{"n_layer": 15, "d_model": 256, "n_experts": 128, "experts_per_token": 8, "d_expert": 32, "d_shared_expert": 64, "activation": "geglu", "moe_layers": [0, 1, 2, 3, 4, 5, 6, 7, 8, 9, 10, 11, 12, 13, 14], "router_score": "softmax", "normalize_top_k": true, "routed_scale": 2.5, "balance_loss": 0.01, "balance_bias": false, "router_cosine_scale": 20.0, "init_std_router": 0.00764, "lr_router": 0.000618, "n_head": 2, "n_kv_head": 2, "head_dim": 64, "vocab_size": 2048, "norm": "rmsnorm", "norm_place": "pre", "norm_eps": 1e-05, "positions": "rope", "rope_base": 10000.0, "rope_fraction": 1.0, "qk_norm": false, "attn_scale": 0.125, "tie_embeddings": true, "parallel_block": false, "init": "uniform", "init_std_qkv": 0.022, "init_std_o": 0.0, "init_std_up": 0.022, "init_std_down": 0.0, "optimizer": "muon", "lr": 0.00901, "lr_mult_qkv": 0.7, "lr_mult_up": 0.649, "beta1": 0.9, "lr_head": 0.00711, "grad_clip": 1.0, "warmup_steps": 200, "schedule": "wsd", "decay_fraction": 1.0, "decay_shape": "linear", "final_lr_fraction": 0.0, "batch_tokens": 65536, "seq_len": 1024, "doc_mask": true, "train_tokens": 544200000, "steps": 8304, "dataset": "wikipedia_en"}
Below are experts of layer 4 (counted from 0) of a mixture-of-experts language model. Rows are named router (the router's row for the expert) and show model dimensions 0-255. Each number is 128 + 24 x the weight over its row's rms, rounded and kept within 0 to 255. Numbers have three digits each.
After each expert's rows: a language model's description of what the expert responds to. This comes from a sample of Wikipedia text that the model never trained on.

# expert 37
router:143116162121130134143143124130131159136103135144117141159086095120145133118129107131124152162145106138173113089108117148187150096107095107170163146154151176148130143126118078103124133118106162113129136131151131099147154130143161121113086108159132122138113121131137082121144151092103118074146113131130147114142078140120146088156101091141125091088124117142143116138124099153119158129144130126168136164149129132098122079146148138116122116197115135152133113137185124097109162089124122139085133130137135151108135176134167193105141089141092150147121131116169124129128104101100179136158142123110167161168119151140143120146190106113139105157152128119159097113106182100127139115143173149135130125092115136116160156125082142102144100135140112123091113165165126107129107135124145
It responds to: Fragments ph, ur, Col. Word pieces ph and ur and capitalized name starts, as in phones, photography, Joseph, Turin, Columbia, Cornejo, Haut.

# expert 48
router:115090136155093146190083101116161129124162127101121121118136121158138125151133141084156087069137123118088131158155138124157166148140127192159147114134162087113110113122129128114090147127153163097096125098149141162161144129133145128155130128120120139101079145176149117121122133094094117140137133102115102137137089101121162119132183111074107170138115175118146115106171135140106161101149148120155164128116174169143122099151146099128135157132141122149139148109153141108191137102133144151119157110109132136147154137146090124157146114110083108131153163115164155123157060101132120109138120145128144133156146150131145124106139134147084101122172152098122125149131136111119135108105090119169118111119093145117141154141106109097119156146128114106124141115145133123095098139102183
It responds to: Opening quotation marks. Opening quotes before titles of songs, albums and cited works, plus music words like lead, song, single, and ck endings.

# expert 4
router:139126151120141135159145141110105131141104145114134122095113120138126117162120114133116156145147157156174156137129121119150139151124116174108138114135129119174161189154138118116091130135105117130152141098120131107189139123138134164108128076162153134139113153124159153155136132127107134134162136066130153087148148126111137099121124148098119136102109088133094101143146126149141132132126120131112134100125150176099142120125144101123105126156113147106169113092107102172145082085120093185108125131151172181085107169154131131151122183118120117109179096136091145134139112123139133142117136087074088169136096118120123128129117157135093107142150120173181126131144096080139107108129161110121121168152138164115129152144114146118130070194148110113122155110098106124109105146112158
It responds to: Mid-word consonant pieces. Word pieces inside longer words, mostly ut, f, ti, cul, plus word-initial f, d, $, as in stat-ut-ory, sh-ut-ter, funding.

# expert 61
router:103170172108137147118103159144147179162129137127115147113095084139106137129091128093146136150189167108138109163135086113128129156122105110116129135126151101144171136159104179126133138089132081161132115099168100177125123133125111177087111131156128149114131102088079086103144184116131104156130127124160115131143145131109105126117099115134090120129076145149139105114158161105129152124152146128137127123184163111110100118103144184093122118114088159146183135129126134121103127121130116163152141135121153107116091129113168076172149148104111114142089070147173110107115144129147116115131133180142134120133149125094141141116122147146127146124129091095132119104125140122162100158138115119130133105139106159136134132107085125084145098149112116156126095146126122155100132093124128
It responds to: Noun suffixes. Word-ending pieces forming nouns, such as ation, ity, ship, er, ment, as in Station, International, fellowship, supporter.

# expert 10
router:135138150145119095151140071132110118103174082179102134117104151127122185158083124097102137149098110121135163131143123128143111144171132116170148120182157102112123121168135146139139106152108086123164139146082104126166100155144147122103100118172136101119131157145133123135126151118093134152139119136113095169136120087135122129160111121125094139114084135116145146134169129094136120108135120110170164124155154096123128105118118124113153171142098097129147098152159137110094134119080101103148117105183180097130115135127168103132169141150140102160134132111128132091094124121147098142095106118137106165145099102121145127074104121145090063150158154104109119150131112167134147157152134125127141136159113158095144190139116140136112124120130108120142163115090137117118165145126127
It responds to: "st" and adverbs. The piece st inside words (Frost, guest, constructed, instructed), plus ty pieces and short words like not, first, been, just.

# expert 14
router:130073148104117130131085169144128115077117116116116139125126085102131126137113132177132112130164145146110144073122125119117113122113148102125150148146116162146112075171179101113131096131102131122161138127145140176144130139082137151134137121133153143135114114153163113120124142128129122153140134103142163076148125182112141110145154137174134113081152097111112094167177132168103172165143128121116127161109139169103137125152129134124156192129147096144154097147098080101117129161133098150095147104132104135110188111102150131114149161145156163128163102101142060124123125104118139117124100155094114133112083168107126147129144142128106138152148101104160077104146116100182137118145119149116155113132141133125158106133137122111136123170129131135108095166124112130100152140104129
It responds to: Al/al syllable. The piece "al" inside or starting words (alumni, almost, half, Operational) and capitalized starts like Al, Ar, Ad, M, It.

# expert 44
router:151147140108173105135132129115177143106120144168131106142101126127133147105132121109136171146135102158133108144134059197195088129146168194160131105165117099147106123157157122116099100122149146074149153123167137112139158128141073175150103103100125130148112153155127092138147151121105151114114099106154135136137129167131128136145134146104100142107148134172144129186076156119128165103101140085136103115140142137114123090117111126116143104136117125133144108057102144117169162102124110132118116138130130131118117121110149145154138096103161122121111112144138139074100107085114169148136126158111135104110149129086115147101122080144138097144181114112152101146154120106161132139130098137088132141101134167109139117172117133118152116100143109121130135119144161132113139113123129
It responds to: Letter l, ub pieces. Piece "l" inside words (world, owl, McClelland), "ub" in Publications and Subdivisions, plus modals can, would, may and film.

# expert 46
router:126098134145133155154116132102115076059118130169137143158128141167133111087156121131106133145131100171093117111100121155128137074163127109120094152114099126123128127144144125091142107133115095111169112101139107136095103155171177117108153160139127117131103103184113100136088129134120108141080118103150177137166117121097126097102130104131119092126153177127131110120149185122133145149117097122172128145116133121152124118131123122123105126155107098100137137104163119140134151176115091103107119184137111064153096133133138166129165156114080119121164117148081137105116129085170118127100121150118111155119153125080124151084070147119130146145140174100179116156124117121105127129164155120130123150161155150118147157145100124130160123131090117119131122126121152127117112121127142
It responds to: "an" and also. Word piece an inside names (Danish, Sebastian, Yankees, Tanzania) and adverbs like also, not, only, later, including the See also heading.

# expert 39
router:093117167165119130114125107094119108156168115112110155134113091145113100135120124103144119129124133152125131140077083151118131128127173134154120153144108112111133124128141137156127100095154148170089127135115068110148150139105096127163148075127156138122126169117163125110135105130146124119124110108112159132135131158149145155132135137164138124088129132176164091133162157113143116150118135142189138114129174143092144125125155115155108151117092061142119165096121127164100128111137146140123135081170142120095177137101124176124101169122160117154154107101135117125107117127128155149162149123116091129163087103129141140133158120110122093128136113122109168116166080127129136097156105121130163147099067116100111160168114124113101114102146117096123124085182105145069149117113108
It responds to: Letter r and capitals. Word-final or inner "r" as in writer, arranger, Error, Yours, and single capital initials like D, M, N beginning names.

# expert 1
router:165083152085082131152102143117120108162084133173128138176114114127123148113094110169156097135119142146095095179139128096193114127116114111095163127135100090100161138101095131126129134124121143135144164135165133136154130144130118148143121109111128121156138128140131125076165118137108105147132108114084080110145066146120146122141134174167159123119118166129136122128117115114127137140109106083145114127115165126127121108151128165116109125098148128143140117172095105132163126115076084105079141149132093116160095124103140101185126131130105148127148120088124138161133103139120163110096119116146147149132087111135130160171131103117100108138133148096178126130127100119104153121157101099130116152119115149061129120111069136112144128163135120111169117106119133140108148159117177
It responds to: Early word-piece fragments. Second pieces of words and names after a short start, especially pro, br, ev, as in promises, brought, evident, Chevrolet, vibration.

# expert 19
router:111127137118102132156145128166150114126156129146109128113117155122165147107109100148139140146155140138135125128113092162137133132145138083139135128123119116128066135131149130114117086163089164120127122124112116119157109145158160142130071163123144108101127114150167107136108066131085125111127122139134123127108150139114136131127144094119107111100108160168117154158122124136150146162132113118116143127176135142126142098129117155147114086170117151139164145163095101149125166159084111127148139134129086080145117123150106125152161134161072109130180089136103121109109159112147150110155140152147154084146178112125153132100163121135135091192144130139169122110104152142105159113164168151125122136177064193129141086129162140123124128084160110108098167131144111111139102121085133
It responds to: Personal names. Pieces of people's names and surnames, such as Jack in Jackson, John, Mc, endings like son and ley, and some place names.

# expert 15
router:123127147141094151179106075134176110103110086110158141149098098096119138125097142110145134147128121095161129160116161126135104129112111153098141147165120118108142149150123151157103143098048127126164084106125108172130128129126120135124136122129123144112126095196167163085139118099089152129127113120088143125125116135118107152127150124136110158102147117131157153134136174106113132056155122130126110117148159129122141121118114123137085197135126105151143102118181123157133100121124120131106152122123140134153176103121127066125157157116117083168133153138097109094109170120127161151166140117117128109100124105132116131110173131135147135124099116156131117103123134145161137110127100112144161160119115139127139102155096161145141127093123104157084197144128099117082131109124110
It responds to: Apostrophes and I. Apostrophes in contractions and elisions such as I'm, It's, d'amour, plus the pronoun "I" in quotes and lyrics.

# expert 12
router:133098139136153164125126100145142106097143116106130117176103130165106119196127150093110088158115125125118111087122085173149152129149113135142140141116110131112104118116095085126127102138153140122120138116169115074179112111107104165092162090089119136128147132120133129100074141116159098161167117124177108150126104129120112159117123123122137134097179166136125093115086156160146127137172129117095127120101179117132140099126102137125132106116153139176164144146143123156156067097150109121130111135102124136151146151099087150174105161138147107174135149083144160137120118105103146111123113119128146108153122113153132106112157096118137094112102124146116120104116134120149107109174096150122104157097161129138126137127141131117112118162166123129153104114112090157058093114142146
It responds to: Plural s endings. Plural or word-final s after a noun stem (laptops, mothers, results), plus subscript _{ markers in chemical and catalogue notation.

# expert 5
router:127135140103071099126150145180102115156133133143122113114109128123109102099129116108193123127103147173091101163115160086120113151107133149155113151123106123145088150108162104115114095114122121123208109144137111116109145165150103141083151094147164084153110135138150100126105158131124157140103072121144133180124142129152126137138123110131130115129125140108169127163135125095123159114141136106133140129107107140131122139127084113134119113067105141108131184099119112116186117120110185121098142121115110099114120182172104120139161200101139137118124137176118138139119090158145117126088110113126097126099130091144128141094073111120115108130148139121157108150149153143079151131116138114115123174139125177144131133107139150103154109132147119145130121131128186124119103126148125
It responds to: "as" and age phrases. Mostly the word "as" in "such as", "known as", "served as", "as well as", plus "aged" in death dates like "(aged 65)".

# expert 36
router:122148136110142151163159168138107084138123099118119186134091124136144112154130150179117159135132079127108157122188115135143142080093126089110152138133176116159117109155127103119125147133115127102116141087112119114144142126131096137146113105138110120101127143128174095073110163143152130115127186120107120104150150124138099120114151154144159153094132118207132105111087136130162127121121141086144114107149137162139164088127119128100124144152083145154141133131131159124103148142129103104173162096123124174171137150135087130152101122100146147131163107103156120128158094147113148143091132144121098157115148152114102123068141105127137133133095138152135133124137092114136153153165162091121152156119142153162159157142092143140147157150139104122134128109124130145098072169132163
It responds to: St, Val, family. Word starts St, st, Val, gr, Qu, re (Stakes, stores, Valentina, Agreement) and the word family in census statistics.

# expert 31
router:157135111109160163159116116145107093105151119127100152099105152163058169126139117146106143129139126146105071170125141185137131122106096076135148157143115078168157138142154134127146135144065125133134207122158093135123150133104123125196118121147125124124115173121080122092159130143116130104143188137129138124103134105081124103088153116091114111106142140150124167158153123156124170135148114099165131117119160139148138113132111156145141105091151139117162127139174168101112123138131092159105135089153164118151144140126096162125126124085087151158068123118135144121168127091140123130115106113126118163089154137130161123143153115135154089109139114137120136152141126130122137111137117091112157106148112121141132122151092119100137152120109116107094132146113132131101133130104119
It responds to: Quotes and an/An. Closing quotation marks, the article an, An starting names like Anna, and the piece tic in words like anticipating, domesticity.

# expert 2
router:147146154133123113134150131096117093071110092166106166134103140154135139136134132149126114128120132106144127131104114128117106114159147118121118149147115097129121129129096150072116110150123123065154123136129118118105158142149133176139108100167157100122145118167177093126156145080093138110086111071074141134131097132103151111146121160120175129113134106115197163116172152104128118182141116093131112121119140135136161093160116148120116121078108136160139141127140115150134137151140123130111127165126125135148183139115134123119161130143121116103126099093126115101105173149126154112124138139095126135113159100132146146080147147131104136126112122093137167133124138107147112105155138092130164122120093125104167139192114133105195083206124108115154129126112112108146117103137163
It responds to: Letter y in words. Word-piece "y" ending or inside words like They, Many, heavy, pay, Taylor, plus syllables in names such as -ina, -ana, San, Lo.

# expert 6
router:110141154136186101142160125170127129140116127143125111124087085140153132114130127111154096132114122147122126107115118143147122128138084097121136150107127117144119082105115117091111102074098089112110127101134116120131114133140143144177110062108101081087132092136143082125140106170080128148135142105135109132136077160124131104130155104149128108118131127154128122104144116100152137129139116102166104130121143122129139106139142134074112093132092141129145111127180137144173120192123104127161094111130160148139094102134132156134130118137141148158068101105121136130124136070123157105151100122099165126146115109089138125084108119140104127098145194126119137110085155130179123121137107164110156141121167150145162069129110159115096168103147105081143145146137122127131131117174116
It responds to: Mid-word pieces, common verbs. Word-internal pieces like ong, ud, und (wrong, laudatory, soundtrack) and common verbs or prepositions such as are, have, form, through, into.

# expert 53
router:139183166137155160132136118179133106104154141103138148125126089099141120110135158104105128146152139121125101111111122142137138117090070105099138110131080110130097120125135132151136145161125105074135148101136126112151132163121082113105120118135104121137120122113110111127136129114079090127111129118137126147148134122127157124095082105136157134137141099186109182112103140131096130082138138129135149146133144122143080097137157128138097126096174120102182134121150112096103140123111117087171144132153149142108094101158126139151086139122122122167134114091095129154101163141087171123107083140128111127114147088085130151127093096129116107132085134164100166134133204175138147151155178117104131112166093109102131129134118136124137142140125105105133105092184155125156165118135147
It responds to: Closing brackets, totals. Closing parentheses after numbers or glosses, percent signs, superscripts like km², and "total", "area", "population" in statistics tables.

# expert 26
router:137109142166124130121133154194127099130093132153117154148113095109113184126140080129117047103135112153117156134118116085156133094161085124120129133165149172146132157121133133092126114103128098109125137120085128168114088131154150088101122114143140119086150146122109116185115132071129140137154115113126170135088150119152145121125143142128120153124118093174124119093135123130128121113090129106116155096169157120162126084111105151087147120101127110160159101143115137164166133106088147142102120163118101123120167120107135080171100142125097143192069170153139147111176133116114124099111101085131132165136107123140136118110131127086113089107123151153114131130135131122120131148135134114101187140120145134099165103133137108114126139161146112127135126128157125134103150125119114
It responds to: te/mp pieces, possessives. Pieces "te" and "mp" inside words (naivete, committee, empty, Temple) and possessive determiners its, their, plus various, several.

# expert 45
router:132143170120119172124140132137126067103134071105130128160108088131101159145160117114114146138098153106145146145128103160161112111126106104108100154150155141141124114179118112108128121105115114093083134093182118173108160135118064129154156138135127111124137156157133114120136115120133127154094147148147144111128148069149131146131119078120112153115127106137147144165094144122122123134127128125175131090114139113146147112111140179125074131094099175138119131183113077121087106138117102121109114139133131121115199135102136140127153156136147134171146147150155157158117154127135136157122127134109121188107069121125106154120146113109109132138152099157154134122132115110098134158154125083099125112118079141093116119128109169116120150136073109117113171144137118126069123126146118
It responds to: E and syllables ka, na. Capital E starting words like Essie and Epidemiological, and syllables ka, na, ko inside foreign names such as Ekaterina, Alaska, Erykah.

# expert 18
router:091103138127139137120182117128114124100156139126152132117090124082077107128100119094119109149114113119174141166105092137143154104138125128152132126140185157132096094165154153126144120146091123129158070126112144131152121163151171129120162123136148081126128133107098137119110098138133154162154155140115104090145140122137159108107147121179109118111108134133116143147147164119149130150159114118116121139098153166124126135117143188075095101154118112181164125154141128140093111080133118111114164080115088136139170120163106130111130152129129110149137114116105138141142164123080118130141101148139112136112113077076116145095115095103099117144138162107122095170104159142120091162118123121096130097123140148192126156142134089110124122144158120100114152149151137115139091107086162
It responds to: Word endings and digits. Final pieces completing words such as parade, Belgium, kilometres, regular, along with single digits in tables, scores and citations.

# expert 38
router:111146125135113113146137111120099124085162095143104138148121101144123156143120118101116151102148172126119105122133134124141149130105169151128139135114152096139113152134154115159119091111122141104130142076100133129152148180151143127152097093177148127136152114169137164067145098130108120139107125163119135127152152124087140140166138116107119168122165132113143103107136138128136120120105118041112097102163099122116119124140115115159115146155135132196145085135117113135118130128112105053101182139114134087130105112148179140117177115129086108137115124124100111177088150117145131159122108140143164143147138167096110149127085141107099154139122124173128097145121125127111129131168138109093105130142128109113105115107132113135172077117160107117143111133117109064075150121106122
It responds to: Letter a pieces. The piece "a" within or ending words and names (Kimura, Benfica, space, league), plus pronouns He, She and CJK byte fragments.

# expert 22
router:102085157096166126177083176128095158160105122179115106142106139166114094137132122107154141157134155163145102120129142110128092146134119145129154136108154135116124147125157154133119134111132130070172135148141132138135136134149131080146171099150106146136129100141118131117079115117136135189133141109121148136110133150095108093099128097093080145128108088096155153124093106164138120125137127071135141170111136124124147118122109127146124140154071153106153133140099138131130135147135169100116090122115183111107110135083150106089107127110129151136111157083121147125099133113175160113129133121090119118160127128127133137121099146129139133188120167102145113107073139112142163106154087120077113160134164100139117129116095122111144111098077121164116138119105120138092147083130113
It responds to: Prepositions for/with. Prepositions after verbs or nouns, mainly for and with, also about, against, under, as in responsibility for, agreement with.

# expert 24
router:119114141107156087144124158125052134133148137130119123124140134169139146115096159113090141137139131073167115169113112128131122150133116141132127134148118184120107112117095138083134109168168079115124142152126066107143088168107136141124152106112100125107138156091133085142124118126127115158137125133143121151175142129084149150110136122111131093121132174158105108147145102099192148151134107092154100141126147113120099122174129148102112105103165116136167123151148117095135101142156160150088116137111128167109081108138112122133138112112143098145154130117126108159131176097123134148100109131131132125113143117100131176081169159112144175111138173140145090071151136105190136116147175096095112142125119134086134141120125109099100115141128115127127152119120094125090116140125137
It responds to: Prefix-like word starts. Word-initial pieces ex, dis, inter, trans, sp, car beginning longer words (expansion, executive, expensive), plus -ize/-ized verb endings.

# expert 60
router:142096154108117156115153167199142124139122135112136125121113124111108124137062149152126109113136112135105110121135125120174121117142137112149159118116104168139149119160102103132152158117138140090106094095167079151146142160152127151090150098108141129178102152122119105079110158142065110103119153155109143099189127117087106149160163123156117132108126124123141139160099125136121121143110127128176128106119111151121104072090128133090131145094136117147125127120150093133121108153119076098160124147110131118149107154139160120126133184123118119177100097112169118122083114143130136124126147167145087128085164112107138149133156080149125094150126103095128150089109155140106108150160106139153155177118136131165152124155101170136108127167137109102156140135160139127099131109125146
It responds to: Noun and verb suffixes. Suffixes such as ment, ated, ber, ctor, cc completing words like Nominated, subscribers, Liberal, Occupation, often in award and election lists.

# expert 58
router:082099159145108114126106123102142124104157116133148121130115099100140116118110139120143125162114185134171128145134107053166138180139116163132165163128147159080194129122144106101125111105138111087134150131145118092088129147120161145149101109152123119152143129129114134145163131125121136174135149124092077139132166143131136101100142111107138130126149140119108134099097128127121107106169127118105130120118156120110126129150089162118129135108144126122128115120123142077117107121107155153172102135136167129112087158109112103100153174141130129131086121155108178115138158138164123115077143147129081153100168131127121157129129082120092091141168140129117126092170133148137111126102153150147162146082149151073124141117140163138140093171129118142133160111203125146101117110131137
It responds to: Over, high, O words. Capital O beginning names like Ohio, and spatial or temporal words over, high, under, low, near, time, point as in appointed.

# expert 35
router:097149141105088137203148155143143083119140142113120150135097097145100123131130124106137137152109125130154143130088158127190136061108134093150116119138167145120129132138169127127141131123122143133152110126095127123134098141119100139125170169171131129135129157132137131156133128155167176137086139145139149173126132189108113129125188122138123141117163117195149130147118145162137137094082118157152167128161173105158151129135152115149112129123130133159129138120144111141160098106133086065162087162147125118124111128163126165164135120119091120118132167122155128136119126102123117125084119140134142153111127092095124153106125138133079123135132119121105123102123142148155163149169141122129129142112088116117165097166116132146122101075109126118171129152116067176110110117144142
It responds to: Letter n inside words. The letter "n" as a mid-word or word-final piece, as in McKeown, recognized, technical, annual, Plantae, ibn.